{
  "experts_per_token": 3,
  "d_shared_expert": 0,
  "router_score": "softmax",
  "normalize_top_k": true,
  "balance_loss": 0.00214,
  "init_std_router": 0.00669,
  "lr_router": 0.000736,
  "norm_eps": 1e-06,
  "tie_embeddings": "early",
  "optimizer": "soap_variant",
  "seq_len": 768,
  "steps": 5518
}
Below are experts of layer 5 (counted from 0) of a mixture-of-experts language model. Rows are named router (the router's row for the expert), down (a neuron's output weights, with its number) and show model dimensions 0-95. Each number is 500 + 50 x the weight over its row's rms, rounded and kept within 0 to 999. Numbers have three digits each.
Before each expert's rows: a language model's description of what the expert responds to. This comes from a sample of Wikipedia text that the model never trained on.

# expert 10
It responds to: Plural s, byte pieces
router:514510509440502518493548518499529499521595461473470461523540571426495499512450595476556478476524526562525453383501449529409389476429560511541512515535514443493450480572544469474488584539491465511464412530493509559557518546410571483539373494484574630491483572441623515476470454499438500498
down0:548492517577492582454522529523594442553574491497486535432616460479492479468461534413453490411505456497503509532482460468507613518498533456433604425473512473495523521483547538422411457558557510490416511508484430539466414431647546538521499536497437491497518538432539448457488487413450467457
down1:568513461421539461439480459475508416522427483431479520490494513529466552484389502461509564439466472472429441497505490527512643485464507468442449493489368565505508518491599392465455471575498467483500473584495536581464561384416448451520535471496463458440446464541522486525468560442494542560
down2:484540450527509572478458449465575494466462511570506455522467418410509473547511497402555536510541511458550517510409535479446409467553393603567484572590487446501510460521488526527485541405424491482491507567567577553468529379474603586491480444553500455498543507524565426524515478451498478464
down3:420512467495500576518528539411537442457494470487550540504433458503569529445535479584546551563570533478533439412504431435461536479481496510524552405515579463535470407490606451534451577463564532558498581530523462461510535460574460439442508529498535491522425612461509425389465471561512477534
down4:589446560506640597464550486408486505552483510459433403525512464488548586573538489536475416478533497520527542538443446478602480518447465537528492377604482487479494519467493499513503510431501488410489551411524507554567529475466548413543453450446527578513561513502494481509430454464569482479
down5:523577562448507452462534580450440533425472491492512420576492559491486446457563477497500508370507456484410573471503467484549520525460445558488540547550579471633491538497462487485446466452530475528511493551551514512537507436582468570547494547539428518485608557504562470520604383548557531525
down6:470535482446555438639473433537474551411557450498421496478535518513472549474522467507552490533463416587572498579541529449455499494503609426494503460574504504518485504468570556518487432436529513459434510494436547436467473478386472560432526452454536548435525549495533539487461503614574537416
down7:542464515518474517529568576472441488501516495504508546471481539486528440524603541393482494542497459527554500466453497483579491496555564458553463519404384597544449488504511438499403475535545404571541464574438365558515545552437462527513506561495390541521478469499437478583434489462552493466
down8:505488555510513455482382501393518517472528526517507571407524468424531489517560522524551531481517465431413453529506513489513457461404450528548513568450578516545466431612481536492522573527407592476528471521566459522533537628471452539611475508480411541516564502510537458604476519476493561497
down9:452464447482472423484533480557446480520537488471485565541575530443574533501446492506491515452468493452433406480542526447496510490597571521536505480536486408583538495528468445471581588442418425523541478438490605539592502467494465606499555643550496451548537551471499500424449523559487432525
down10:545532518519472530520475506456516486597591554519505424569503514583477322447501496523527532512495519403486491496540506445538428469565431523558478494570466597547434566603496556543423505571520415511567553510523493562490536547421508464547460468500425514452536528488455489459481380512503521464
down11:512508438527512479496515532501561518560493441457556476443407503454501467500402474467546514458516477441481556477531528576438501481468497588445518465502381425476544546410519506465485563411594519597380482518473573568511587569487506508517448460527558550423463537452437588512470548531394495490
down12:462456525499512426421521580451564609576535438538533494534536552487497458534438534466540449463488523544532589493521543506500523498486549547501466553545566419550550451407492479470540417478523499507495509580569507477515400540488394532533515544436617462565395515525396474458473407525479556477
down13:468455451560459529449398538469459516435460409579511555497563573530540488560531485505497413477536513493553436525470423433477552525558461439464515545494500619578523429516531484495510535416519598401515451452540477426510450560411593522497556555556564559425493498485554506484511436510544450474
down14:403495483515475518553544537520642557438510542517505428554510495614493458520496529516548395516444452465516496530531404538499491566456561515446563596513477462450511454368556513495480455547627452538469572447495530477503542446536512514526505423634480459502505575500501481508488551443477532490
down15:573473558508561456457497511461429520432556436451599574473497582498412499524494472449475543497525532374495494469519559469454425556513553502481532492493470453575445470500565507453481452561497565510503545550520464523491470597536464541463566515520552487596594532568464534433552377625490494468

# expert 22
It responds to: Verb stems, suffixes
router:493442559583420523505461431594502599528414496564510497481543501550429515467562544444575475443509527515455489491480431546469547459456460489524461499432456577486574510627526461498615456514536475514491543554431535524512443476540560538561540466401458565439454540552486486446463460539571404524
down0:492563452491484463551554457472482489493503455514575499540510570500560509570486487474450475543498467523494537553517526485515484513535569447436470484583468577523440532496416523455521340540526483600537475443511641630447452487483450486591565488472529469457558584480477430408507540591446503480
down1:485414471456521493461486552578511546522461496471542500468554520565457614502474455525432521572389465485490454650522485469414482510490465442563514583401462468388424438419602554423531509483529535476443447570547512530475555450510511513524501570527520584465503581523520500503504479501535476543
down2:429465587575560527493476463584515552552568472594517430507498526507485542537547513487435484504505508479502448501426470581525564471460540460494421492519481565432483519542561629545465418477447379394501503582431499470468488531514491481504435457382528499512487515598469566487542573501418476473
down3:434514528474502432460463614507382526474595468554529520521571488508537524447489445479533498547461557515537480472391468462443439417543475496533471542549537504493548557499474432393496539536585513576494422381538536527477516530583470554455546537509415500473514535382515499443476437580511510552
down4:465500540497414480539475509476549525567532535510536456425547570598578502565500576507424541526463422614510533446528465543646458479404580461453482483505483483547429448623486510594553500522447585525575511501459591518468506549491540493524528520552511508488482480586549494485573555520482509478
down5:625478556521469474476473520471483486477491506490488514503568561434544504459447516514548499520539500610556582495429473565494525514536552510459644469574503519489477493539523485562505489511513466546495426491517472532478449457542496498440393551552481420503488526333540565361478553546414521426
down6:466484551573615501468430408504586491481530532635571484522529542461494512519482439467520437509488527420409504549473448568414568431499472537523546489525498534485535434466581474489439536549495585562469410545514481552412444549514477487656523432518513512495505506533477555479515504579453479486
down7:522516454527458428419526530445442521470527487593497481489440511515496504576538466464435444542508413501427465510467568563438427560473644491575472462500502533481474444453533592495442560483536481456589522489429531481529508600458476473459498516599420497498567520504628528423465489546537513585
down8:648392478575517478573499488470448517478502496415499427468580483427526533526557542489530486548513425516465464425417444462553491418485525520507500544477527550421505455569473544483554515475534562432469460510551435461413520442550442534522558532524570521396470471509446481567571570403490536520
down9:451470501439450461442548436521512466512560452475575486511434469364548488444512492492532508582442586440497501424547444430497480500474447426621525456392471406519540471526602605471502490587525488564484480505429460538437521451521496471487439485463503479557443521553475582509431553469498496455
down10:459492438463661594560465515542538540507534405497516530468458445480426417503439487514482558471417541528500545575544360523552395547537502502540488525494600477465470440474597462517529546503487471521482499426490491493531574493472475470474456428444471563466500539518509546489577471541511391541
down11:519415646472441533521447450500537542486565462443487522493469520453451447581612488518565509558512546429510510450555555460510429490543474557465477482404534398512571489536522545458546572567457502476466449487469501446508437485484461511549452464551436496541357442554518526434563482549479434551
down12:494539533382459566516531579496476534584439542513498467497487562516518436523489479516499560514475544559537445478512381594544537459474471577465514591598511518509573533518561436600494563530525483394476409538507495471501485483481441541590490547492455527558502483413420560539431516433473457584
down13:564539588489505458373556546499454502611481474514444350469528517506481395519533507477541476450523421583425520471553456530497487434448431538518524519510410457531521565522450496501505535473489484395573546400497536505461575571531486533416511476545467503518577556562520503549421470495470514524
down14:452525444495468543519483522491545444578536522399546513453472424400483490535527533415500469503441556498462535545568405459467535484574451606454528499469526445492491492484455442579599556495466575487526405450427499551579451504559424497539506454442435596542550538579505523435552510486577517450
down15:459462460545487514541606650518540630582505461436514454511620439434421496431527514496555567479490518481493451491493508526491503450504408507571505428529493445500545535533465530518443582457490584548527577457469485542464498509563525560538485464489461474489400577571414473471544521546545523529

# expert 60
It responds to: Initial vowel capitals
router:428554529544511494441556423463549466533504418421593453457572569428461449550495591503420453397562453494555464448458556544490492493515605493485570531532585485525458515497422412483516459593447502469505455576489490491537515470495486555543480613527420477485527540463464561582488538548502451500
down0:538548477447553455495426505493477551545468478547560436430461512409522389551503485576374414473504500546500487452621549502458419504526492528432546473535417469520533482548511611485440486419478500530559517430490520491466448552473546530451558455436540522448564477425509553565554506500546595538
down1:507507539480551468458525605514422445483461517416527547515526462476536530484440468569503462515495530453441494507456571512473592576461482484499486408553383483396584507481442442368462492556458534513467472485544564498500424470518465558568527583454533515626524445512587515498588459511441486491
down2:538401484442434510535526495490489534490560563479475457481461498438556503475540430492450488510550469556468408452556602519481424519496504497527460447497453450503446410505410425481546568488458383462478511422471462460555571440567545451533526593457539451620532505467497490602573481471562426486
down3:535500402442492490505543465465511473480526516471521544558525478438524434522455541437456355502438509550408445565483544545451477552478478545423438464394463558480396526461571489511584555521528496508462512485500619601455520527517497506483521442546498455540564469491569570534412530524487614538
down4:494456464547540524544443461503400460508406456438565583517487481507558521561498424516533382462596609484441410541522476539461502513484575377543508480551497480434565522527524520534489536511539551557456526561471435552461549514470439480505499496419440469527541541448567427378472505540464490457
down5:485363497497471431505463483537451548477530494455507493427560537562504521495412523433429475509461516435414550523498542555526423533508443453459535516424494538466484572520598526456546442564477572521494473541525501481437534496577576509566569502474342425454450441445490419556527492414504471515
down6:543360506412462435521549412501584518522499526509521523503574461500418528593478416478510469501454573421490438559501491415518500471567488489488351492478488405466597530512577500486510484449484511450419524492575590490547469514471540544498499519474429564476494464500481567590478525432453519479
down7:533625427553525507548555489506593458461401498593497473476515573497498488437451591496386584529483481567464490517451422498470529500384474490525507481475510502383557551468491554511479490511493491538605515461445594541509483513582443532590492484543582523450539488410493531542536519434523513516
down8:501479450450565524485555531561417541521547388492563386428503503510475577434553502456449481493494399478579508483548491524525476514527538482430531579493503545467501517467460416626504499403523557431470450520474419423507501459499637457490462513495418474438451548444422469481542495563492493489
down9:436468507542539493398485408472534529446433524501428539459514499484565507533536523560494528494564508535484496511487591465515558407489550460482448663609521545589438507524407552518489487444491536521473607470530482485446526594473503540535579473551433530395542469482496469460532466499585546453
down10:569489503478470473633389562475522413540456475545431491512516570546567491531498503461448541467486509508475512495497450425579434441527568533526540555499457510551401482513475396468569474605516565484491485463493450393552528593530444577547527552506564556543588540491481431504519526415516477490
down11:600452500454502515542474531549561478497453490432490505457430503471471465455526565465498474499400600480563448532495550482490470394468501481477473496507557444511611589407515439517587568467426549432597481527483527522498538415496561467477477530491517392544423575474517539480500368533518560483
down12:538557512518486491533542431460543527474515472544501417581501552457637441497416544568461430536558513499431458460490453449442567455470518527555438511518562456491599553499437550480565414574518432625530521455445592471525530512499525455516444481440524446501482557411418523509435549514474507537
down13:451585512522479515520469493473502541454477399436562470514557529499452571581543553477512517464451491491487418553592553490491488490558492493467523402448504445551569513435441462459495609603471523521514532438476500570417449585442569562582481420419529394487453464562426541459449506498525511529
down14:458532538471462543433520595542515557480513474520466461538508520464570431461662444560469552567523479428492514486427552555511498485431504442404581426403475507513483517430426517537521492461579533595507502521536440471450502587552515533489471575464466619438513460523553453492499508585506460519
down15:550494597499529509550488513480456478500497456423500468521468507548525490584484496487431574524514480405471538550476518427545525450549502435576486588517422453513560544505472576500491472566458337511572510547485416537493466539473479576573508497502518562561449513522448602573536576547471366475

# expert 13
It responds to: Foreign name pieces
router:556514493417559478550508425465501441488537476439435472635453516489458465397521475565522433507569460514532408467488569502524475477440443541527564488499579536587564485469426542461495445519500563557406469542516471441374523516477469417487427446528520573467507547467573434459519506496431488551
down0:463565509517503412506511570499476537474482513513524429535489524463567510501658553464574462462483463421512499506474432521526470498493502540546456462573496594486457491500434442464470483504513468500507458434453364523485455406466486410555442457377476442409541530544518469589382483497523553454
down1:531496522501416510457517434457552525405502477522527464540536546530553553575411567494445477562445475465407492424461394480429509406451454425455458531491537421337481497489503641445435485537506551521509457481525568518468478486559540462507545508497467422570514458447476534501495520554493538475
down2:522526414581510492576525539536502476479547523509506466513510471584505461440467410516569589463505492457518416487578567473485535535519409543552509510536493499572549566464441501435585492397534426577532478516537552440491470527447491486431577567493506618464506523465513530476504351410536500563
down3:474432563562516424534441518527533507426450445537571568495525491500525482423527518410517425619513447448476474517490496435456513464548442454537480402609473523465477529478464534498497446502508441537420475537453459461451604558555514492527464465443574553459594504493565425432581520554594547517
down4:552512487396511391550508532464508430506527477543443412518545587416544534503543532510477472519431516494465460519549496486543499534394570415482426537498518494466654517447538569526525453486641492544570463562572450508507417492531552533445466491493420478522460517481477503481595504524534424515
down5:443490405566488429578538458512523474441427450566433555545501504513436553576482467441478612558451538466444447605568538536453558484434503478444471593430513482523520518444487537499428497572504463482481477568507570496513504481599459574537534462427457466473485514561527503506476498502388587426
down6:522500495572496499439579493459595551499530573420428625544486559514537450501574501498480489459476477578554539523558610534480499526514597491518555399551476540446588525568502546468430451549425466445510519399408574508510466505518491477442472430532561499492542464511482470505489569488443598484
down7:460490505501557544522508489517517470436452399501532487427575436456520528465532384553460433476468492504501476531535521543537541404487475472473497435544574562497476442505494470383531563600563554477474454553534420528536531522510542451495449356578565581423449441456599468516550500483526543527
down8:469477607481551472560573518486538504537446552538427464475463569505573472565521479530443548492484483585466439579575514471451451474510491465543515423564552544613560442506473514484499528445510440497491416433492487436535471507470520436560485372506548589403423503430459504506404541543484579526
down9:544550555510477420591600525448414524566537552514525488558452435446520449543520484527517545580421522507527501557523403564512495476490536584537437475547571503397526520498476438553447487552467542468442485458535455502543482622409423427508489440449427505512511560494474543568525390530509477476
down10:482461502368465506478447451458448479493504493487529474588464448474566601515375481533516497430483513487361499466528508494517519552564555570540494508404376476505496551514337373486526514513565456492461518490446496584466498533478538466489524513543519500545497570573459501494520523528452503452
down11:420461514511450484484494481551486536511383533495522478429516488490470500421512409636595437496457464391507434577423471515510560489501422481576473551587489497436464520475460487530583514532430476579556466535552468491513475593499535575481488515552504538570431417529566569454495462517567536528
down12:466514495484476397602485436425533515523532535517435446393506578567505554478549445494470451507561473521499496507498563549572532494313494453537452477496486520501484532436547506450521444392440479530559574444467449457483560568520538499464520540510518588591535601453517435510531482450534506511
down13:585522552572553535457515452466457436439492296452572565424527530476548499504482484486496533536485515471495493463438513511553569416573519496492418545550500486469428519522556518374478477502483498500559480574493589481531566456557446529475576510503458473446617544496439469473488496548502534552
down14:529519523508572494428505455527472513478481443571555476476458588449492509496460478495475431503600582477477481545489485519574393457342432483473490495534548466442587533506457440474524539462558506489528504514481568551463551497432425586555619498383497361490545507474479471508506459532450511525
down15:425483404530576474458442494579514532458523579469483498543420532489560545465456492427403522469553496531472518490520564497454550531528500530552520526506473525405470515496533518570512467504486577420507534671480560494534421421634537453544550494581540411518522513552511582538432501491520497469

# expert 55
It responds to: Plural and past suffixes
router:459468504518509494519559429498511510652497581621547524454522539501458487556543464458585496519515591483544561505473392550414580566492450531510467449465409567537478593463637437489487488500539453478480506515460528504545464531581526448538470460490514510542540564474524564467442438520562494433
down0:557522536506570480370493514484567477491493608505518521475487641541498484526505491467514364493523568487489571435553432533537579425486536432512519410566454431518472488483552453502483477516537494536514440529474522525384470578567442517545573471455425544478491521555513557568434546508538471570
down1:621489530513477493566499546582418561544519481442607471515520507496540542597503437452524485527521427465535585599549574445554482454578523551470476433506581538481515526485493570518576553537463563459551429533475516613442538581526494494503425442561541528438551475511589503466483494475535558493
down2:496425373478525552539473416512505444402523420486569497451612412543579512536513557471519538600451503547655488473492532459438564518500556463512489572501526512581563484422506461473509528456520525529516510470577485551513489551514572476492542553536509492468474518521494476562512538620570495560
down3:500522447486485427564525479464471447516484438440500432483523484386498521561518570472537547460502571531496394517449507428532426574462423577515570602482520525468466475470454462496464594465503428554567494488473597543417484486488534490505452493552457495420463427614552443544506512562427589525
down4:489463533524479539491539518595510492451485345498403558497522546489545553457456556593427574446409446518451485606553500503502511424510512491509571554452476503471454535584385466451555543540550506529495503585520570526539604431497450472494466466500474521450525587470499459468514563582482457510
down5:546514457513416423513503521534413465428547479451500494478520500431518548508526471540574476490625421522578562444554527509475528536571491491515512527515463480529483562555397480460596497422446403519535378440438576552455441534550461485405453539495483467473488510431431474431594497540524505532
down6:516467359512485451525520492491468558498396442509474443500424496553508490449553537455490550540435473572474489503550490541588612487484562445507498506563517526516530448554528367592538455502509567495433531548428545442555486538479604539455581450497464541574532497408511479528425539435523457472
down7:555495538514509474485558500479465524502533540478577444441459468530542445493401414504411527474419471454431412499559486588493529404498504557519534496523485454399458561608527563478410492556457531521544539520405527597460530438549447499551597524471519498452530442447566512544612492507464523526
down8:482445615547568499473527488490535551474562448647564495518533568560481536525553493490445485491453521470527492427463478531572470555553415550460521493487507501611506522408570451514437533506469449491413479484473452522538543520500519385488426435565568474553464470548577591458578442508448506457
down9:441499485558488556492520593638453528583553484489480476378418543471508593488442491500562599504490463485508536550518379524423457478512449552523558501455499519435519561468455401540478529549435554528464513543454565509571450539566451502540446563421468559549493474444481482466488480571472512458
down10:424538512497576516549543457560431524561602438500452365542540513490478558499505549517456484514436583527447435518404445481473634417504489454438445495500452507474529466450500468514459535480442452463539519507553535515532506512527548552575488581470586461477550624503576508578428498491463515447
down11:534458556546470488505526405519451462485465454487575504578515438534469528536501527528475492487422489540519545532559558535451489565517422480623550469530534424473478508408541492565487521557543568538467546545502472489409553527423553596507418505505454465441455507556624497412502460522587373519
down12:525475463451503561468540559377433508504424428569482545541487506523548533522551479510572474587539423367573463529496515535463503530519469435468546386529461490485468532514461573620519504559497487396489489442531465521504535571468385505488435574482516496482459565470484552413428477540526524551
down13:446480505607538499531392470490474463457488501554557432396621490470499494538450475532523496437463513423416439520498542473551491380410508489478466588484579423540574505563438494475487564464450540510521526420514543518516490482546579524505545421507494501426513503416463443497386482473501531567
down14:475472534532471483492525457550569445618575509499536539493435485432375425529448511487496446468454485511537492577525497520422444479548495549486458502475528502519441518356579527547479547538499492510429476461503506459527511488500520573481491380502497526623518509589480517453449346582512442469
down15:581451584540449458494493410574428592411578504422475521476566486479436487533435514448528545514530485436458477482492500432475459557468414566512503485523516493526519470485511506506423461439479375564426418515468567511572539539484576454471507533437538547513526467536527470367518484506441495391

# expert 4
It responds to: Place-name endings
router:473418429441517444571546497418536544460434494580521485641550462471483424556502554496401464558479523523453429503509493479476501447505540563442511553519571492455520494402482395534522564575483571506512418487503553557551566531493519545416421487537593530497538470459489550543478541546586475503
down0:462532547486540578453488524478571534504417493466479513450527479517502474437509476551413448522441502441353526476410476456477509429439502509514454403590464618468459502499478479517582488533590476495454476478521546444495505441472452472519527531457431517451548519473622427532505592597507402468
down1:554569467595479558460515463581380503500506479491609517508482558430509537579409437496526437493514491475510513492513507435488551534467568537543559474537457478505516459575542593431523500435499518487527469496560533498586607542484446520574509567551550443477448515454506513554421572543407615534
down2:526474484528535482490434591571457525493437466499502470547530469632540494585593548507529516492563504438379476500528534518405546470552545537533534545452471505551627461618493448538554468560539463558488543499502409536441556533450516441459516523457511499493460545532449520591403442534527442519
down3:505469404423530622573564463535530529530486548508602485622583534426557468479517516437488533483499464513486493542512562535516495517524581538439504538506495476520484484390472387559530538540467543415484517459399513512469445496491471495429459471552530525541535427620477568552457568479579504491
down4:441525515428479454436530505479347535539542483506494483557528518520503544521549488530442506419492465428508458448471463566418446504501450561540521526466562456478458464507515421439442406545527551498604528515517444480527425538542434598493429534571470590447461563524485623526511559592510459474
down5:556524564430597502577455521436573497504454442495559453552550496560548428469476541465457471432507412477537473583476495418537469453424545430400543567490490628516570418486458445525546528527573550489495570456457449459482451502548620533540451490451529456453552486444474522486513536506466490541
down6:370479498518508485448539574544553495482512476471433522450471546600561613501581448453559536460533464587543505465559518507537507548551539574516554496480385388453534534572470506460534447573506467478483540509446392441429531418553527453471508488587445517491433583518505515447484485516474535487
down7:513478544556447481437475477539468386424530448520465492455367493445582477518467505444514484454511463521542494506463494487579508465409439480584536429436520531471591468491509529455532464515460464590448405505484495395533549546570503546567437593553456578490425569459466496528443449577458505488
down8:524498531394475489580559465464549510568518421477528520563483444499439453563456593518407512444524427592542484571538483438404564470591515471394419536537505516549447510508614433525431487509596475440473483511434520554522520484547536560471460497509531517534508437492497556519386507521534531497
down9:593497550459520562553523511532518473480470497504440488538522439439546487506452517592477520440577450560473429468448403483435528439456387481487464533519507487521406542567509543394462501471445447510567502453575617501470466503486511564511453430450545464396593508451393506434513466539450499468
down10:481433516573488490502509406519519449510461464519515556455479506439473534529375400578581513466541438450491555470534487474441520522465487466507512455578484479518424554484466570418529446516536456461522494552572653471452492521534440404513561482460532465501469544433549427358575502545475482516
down11:561425464460434433509519542510541500478353459512495542520549572545414515478509562446474417519349453522502495499536522496579478500546487450522547481454563536440467490493605392421472551495550559499505537498548532485510577515458548532430451417545518598498459505510518419502506401483531527472
down12:416441444509471476600533497440498509441446459488422462505463509497442496522533428491488584568536391512416444538431548477598489531594479525489488598462555577543523482439477472488465569514485462481424436515433540450489511471442549394432525441487422494445584514555493428467584537487497491534
down13:518502393512500465459496537488469423458594416449448422460457554504427491435533525435541526519487487625518540489511503520497412505625480526550609456501490554455539546471395508497513549508468546495514511582495433478524561471503630462536560485487569529521564502483492466529430564586531580497
down14:456471492511461550417471475426431474494455476470537496440458462486521397561431479510515518532554429458489406521518473530577498522511470503541570545528496494521569522524476516439454617528442522578452439540556493533589381473553589549609577523496440479424510582424513440429432456505518513526
down15:439507491435557431511442511494491538504538557558574463418459496503514524482541506421410473467422489447607506460519460471503486550458516556411463468455513510466514524543589477528492402472512508526491687483514613486539463488394514377532481517535582452517492537513509499506413474539456554481

# expert 59
It responds to: Agent and noun endings
router:525459494582521433563539534532462507435481494556491519471520474576462456519434555452500492572457467466454648571556507580524520501471529551448469538590482527483475449385517472528468471550452533536579430469471552560483544443555500463432435484518470474512474585450517530609451432615498432565
down0:400459461505409546440432460587506485537483444533525482416495488493584563538486527451512556521642492513497523589451520417549522411416507404537540513441578503477544472476412540474476466487535502587530543562535612532532499574496460586472557551501558518479554537482467492507560489498535473445
down1:552574513554435535438471565491454367587488504495529530423564526491453456478410451561466517502539516441457579440432497581441500458514491530510575584482502552423369507498498468544545536520516575546441475562452488616571443463436456513560565506524450543459448493467532448531455492505471505504
down2:578593514461563492467443504412540478472476458525414455586530500585509546556467499469523480468478414483493411519473483458455549538442441495477560573538498497564571476458443487393512557474530471555575427489527571456478536518608525529476546436359584489570529503427456519434459511501491472528
down3:475486472432538443500567538427484426486499480431489476500524484567523426486481475590533504523447503580571554588551468482525464517458441479528499383517436527568375522536560473443504497471533500451417564547488435435485541504596442616486450499512559594516524538487587442534482531599447514487
down4:527509553526400473480539571515478532442466509530441423512507514547475530459623580500499523565444525481429532509517390589473573470466472518424502504502438504490421591531458403595484443402493520456502459506480551475462499464633478511511519409532526444515528556500549524545451550523393490455
down5:489407497580615536515405527484497390510517515449416471489480561535433474515441526469463533483468565477495648450548450481468518483486466521447437508507505513565557476556547556500402528519435495494605535477473483471501521434512557371418584505539471486573511563536471557519499495586476477537
down6:524458537458585582470533483574483548573463530527518446367577438393450523537521543482446511586459518526505508518429479455455455496458506407504432538503465487535486454553371528506515555435449593455408509426504554437419517479416492508545496511445535439548516535539501485565445516485498427463
down7:439582530554516462549518512475508502541554510474454483506590566542496465422447488452568416475540579541458472537474552518291452537552495490481495464464529407450506489437532515538542489569571467576512434459416506520494456402470518571482504465500507537430502541541468511403493441570562484515
down8:588495507446558385468528462408574533466449518478465499435470453458602488535446484488474479492530520576451487524459431529603505476545535516600434493517459563459375608442478505499588489451476498490500489516528481479500509444497514421536500505504381471427502488443567524517632548463490549526
down9:485568438493566580457525482437480479586449439440544565554537509452534406554507536550540517449552495529481433502477489510492457530516438538526517529564497440498465529539417501458513614514453458518431552464480488543558489509509461615605589479480472510473531596515367505482417537487442612477
down10:506447497547458494505650592533482546594501513478472467508527441556593599460479539548612462460511521447447467584573476559454490603507582502558496467491551516540495478533473487532458460474562448538503416540537477507528483537550509535432508604540458514474591484520504537483516404411539486575
down11:476444541522522521427545527536505485385514505471577510496616561502556494517482462444568449533531468489422466460535541435455540402398476464480497539481458503485593509525480492409524535398453514536478463529485584477483493470500505532489497468501433477398551390371526463551485462529378501432
down12:506445522480400391483479455511437478476522526527473485504505492423511602582430513460505495564492531448482507480496456424458507486456409475463518451539516609532571555527531452518474523503508487571521508396354583547530601582490491571549469512520513492526458460389429451499549485578537526558
down13:471383475560546498543497519533372556507531501548520397504432414548567567450523506466547476523522518496560497422543499505534434507567512462577496514506545493556547421585459481465599412471535551483534506509521509559431578525459473455516517620520485498444391536455509492457534556410456492553
down14:497510448430394546525506463479489530478466489578454479535462490514547445494494497504312394405552506518515480488449533475562479489503435505464431491565552469442502444440404458483525479528434559478498401537525442447468411619549480507494474544555575530513532501493470535572445597508495471526
down15:499473541493636429530501544505458525466463598439413470465530513440509475531417468502436531488489501515447443542560401548541527385427448479499519454512526461447457582453470520558537465540540540479458529529536526599441500530495522430596478401367477426451504542498518463555537523505483505574

# expert 41
It responds to: Letter L pieces
router:524530528502522525589488534441428557462476469422445471469359549543512544588510438522501496587540450528474471392545550504500476515542563550413547545447463508375406498575441567413525522469530580569434442487515483504525473577544518470543549493511400521513429475459503535479451505495468470478
down0:448437472533439532562534471528550612597531542436542541468502462496503548463501510496529578447461480455393534541491496518521576483520548561518408442482440563481577458553559415486469598402523571416450460418528552542438543544534474531538520470440507472506556499569524425484472499538499394536
down1:465603472451461465570495532391468600520528579516535490515474504571490536565470542482564456587546476435460498449465482557400478490545520442460595447492467464527441516408475465493525439501545465531403565467444466478545573535437489492506510475547570497544443435455386519509384465498503479436
down2:453589437478458428500517472475462507469556565443523447454437444564509545496552482433487478553525570478419393497480486446595487448469448495539474512448515561518527476557507507445537460621406510573610530514460424526492508551524557517622503488487535588518489450460549477494404435548511421508
down3:478471559464547587504409446508495461479513483458635540442499586496557497477545415541417561461488569549454552407514556490517520494502459468549419522494504566497521417537508471549411556528503586465483438520528432455534454400620429462532407472482532507477465516529521503480518509536524492385
down4:536559450502537575595491515452478586490345548482491435529499541545512554496435450477564454552515439485530534541557536580454436504529466518437513497475441419452416533485446561447565444507446624500460522523497559536431537543523483453553614481437445496512397546454522527463498529496466457500
down5:470521556500570531451517576500423563408451397490582431512537552484482435593508508496417416534419527595531449450452521455493444430451558536500435571566485476506583507503480516529438497541475508537442526493460507526478485477544521508580625553494476500433504528405495432509443418541424475486
down6:605488486544507591505452422542594448520466493530478535356552468542474490533473455513504473382483448464436504535466455454531512538544488472536475519566484508524556457436552485527456498438464565461551514440518607416522531523470405434447468532594516501480514388453486573511505609441512535483
down7:472591456451516610536569482451439486536517469400371491591495561543551473557485537482551506603424436479475590575463507454529539477476473426564502539477507462562555492445408585501489419552475520509491503488507474516552438464521608555476573456537418476482533545507503514508498549421504509456
down8:519455551538553455514535429526490514482631494464610540377493526480479494497505457450469512429518554470513530545554533417488514470442531492459562485464576498540545504445528524553523612429559467436449516511421573492577451584574502487545541594589533467529509501429583521531479454529500410443
down9:531499459481569493554407525413439605526552478564563480509517571452544478530501486497541625546542485513494446473481498459448576443423620506426573447518468460402621500474532460502433483538470539505526522477493502493520461532533456525448452470449495539468555418491484548439562432497462626497
down10:491509571516551480486481444463468431528420485439465436408493448464534489430507554570586440521477565504553492443540457538485476423499404505460557446584457568557433486535509361466476547504498434503480489437468489532518470418381417477530489482478548405514568494454417558456475524486464509568
down11:534529493412430492569491568553466560495363424556530440568530531493549505477490551563485459624441522475472426507465495457520584459496489444434501459434459521508446469466473579494548497500504442535474431535459507464537548525399524459426596479567481460497452606465463487447557424545555516556
down12:474529525429470428525436438542615558483478490514427512507489592498550535556485527440501502465440541430494474502560432551498580441504523509478463474460560541516461437548459590489593599425418500436589474527448525531454556439426527491455450560465564473582498496578498450545465503501477397431
down13:623457468559557451520535525523514523574454505544472481469458485452646475534530597541529563391538500478515465528386533485491454626438565489538526435511521461477478500467411482485524477511472457533462591506491510542429537449550560499493573547478498571625559498467469512525516404533511480494
down14:485505567556441502450460556483415573546573432483488558525566515476507432555519533551587497553590602426464561559525513480530526469417538508523501494461457480511516497496456524436605507466455539564467529541445510516543552563387554527500588549563450553456463424470526480441568517425468511393
down15:524603463625541509550436540482510476472458540540545417460450460607443551512485546456467457545500548574531526498456550455444442437512536494481483544530404504523495404562441508639512524491532559557550502515473519447504463477586466550455522487600475610422507475543542492467457404484505504497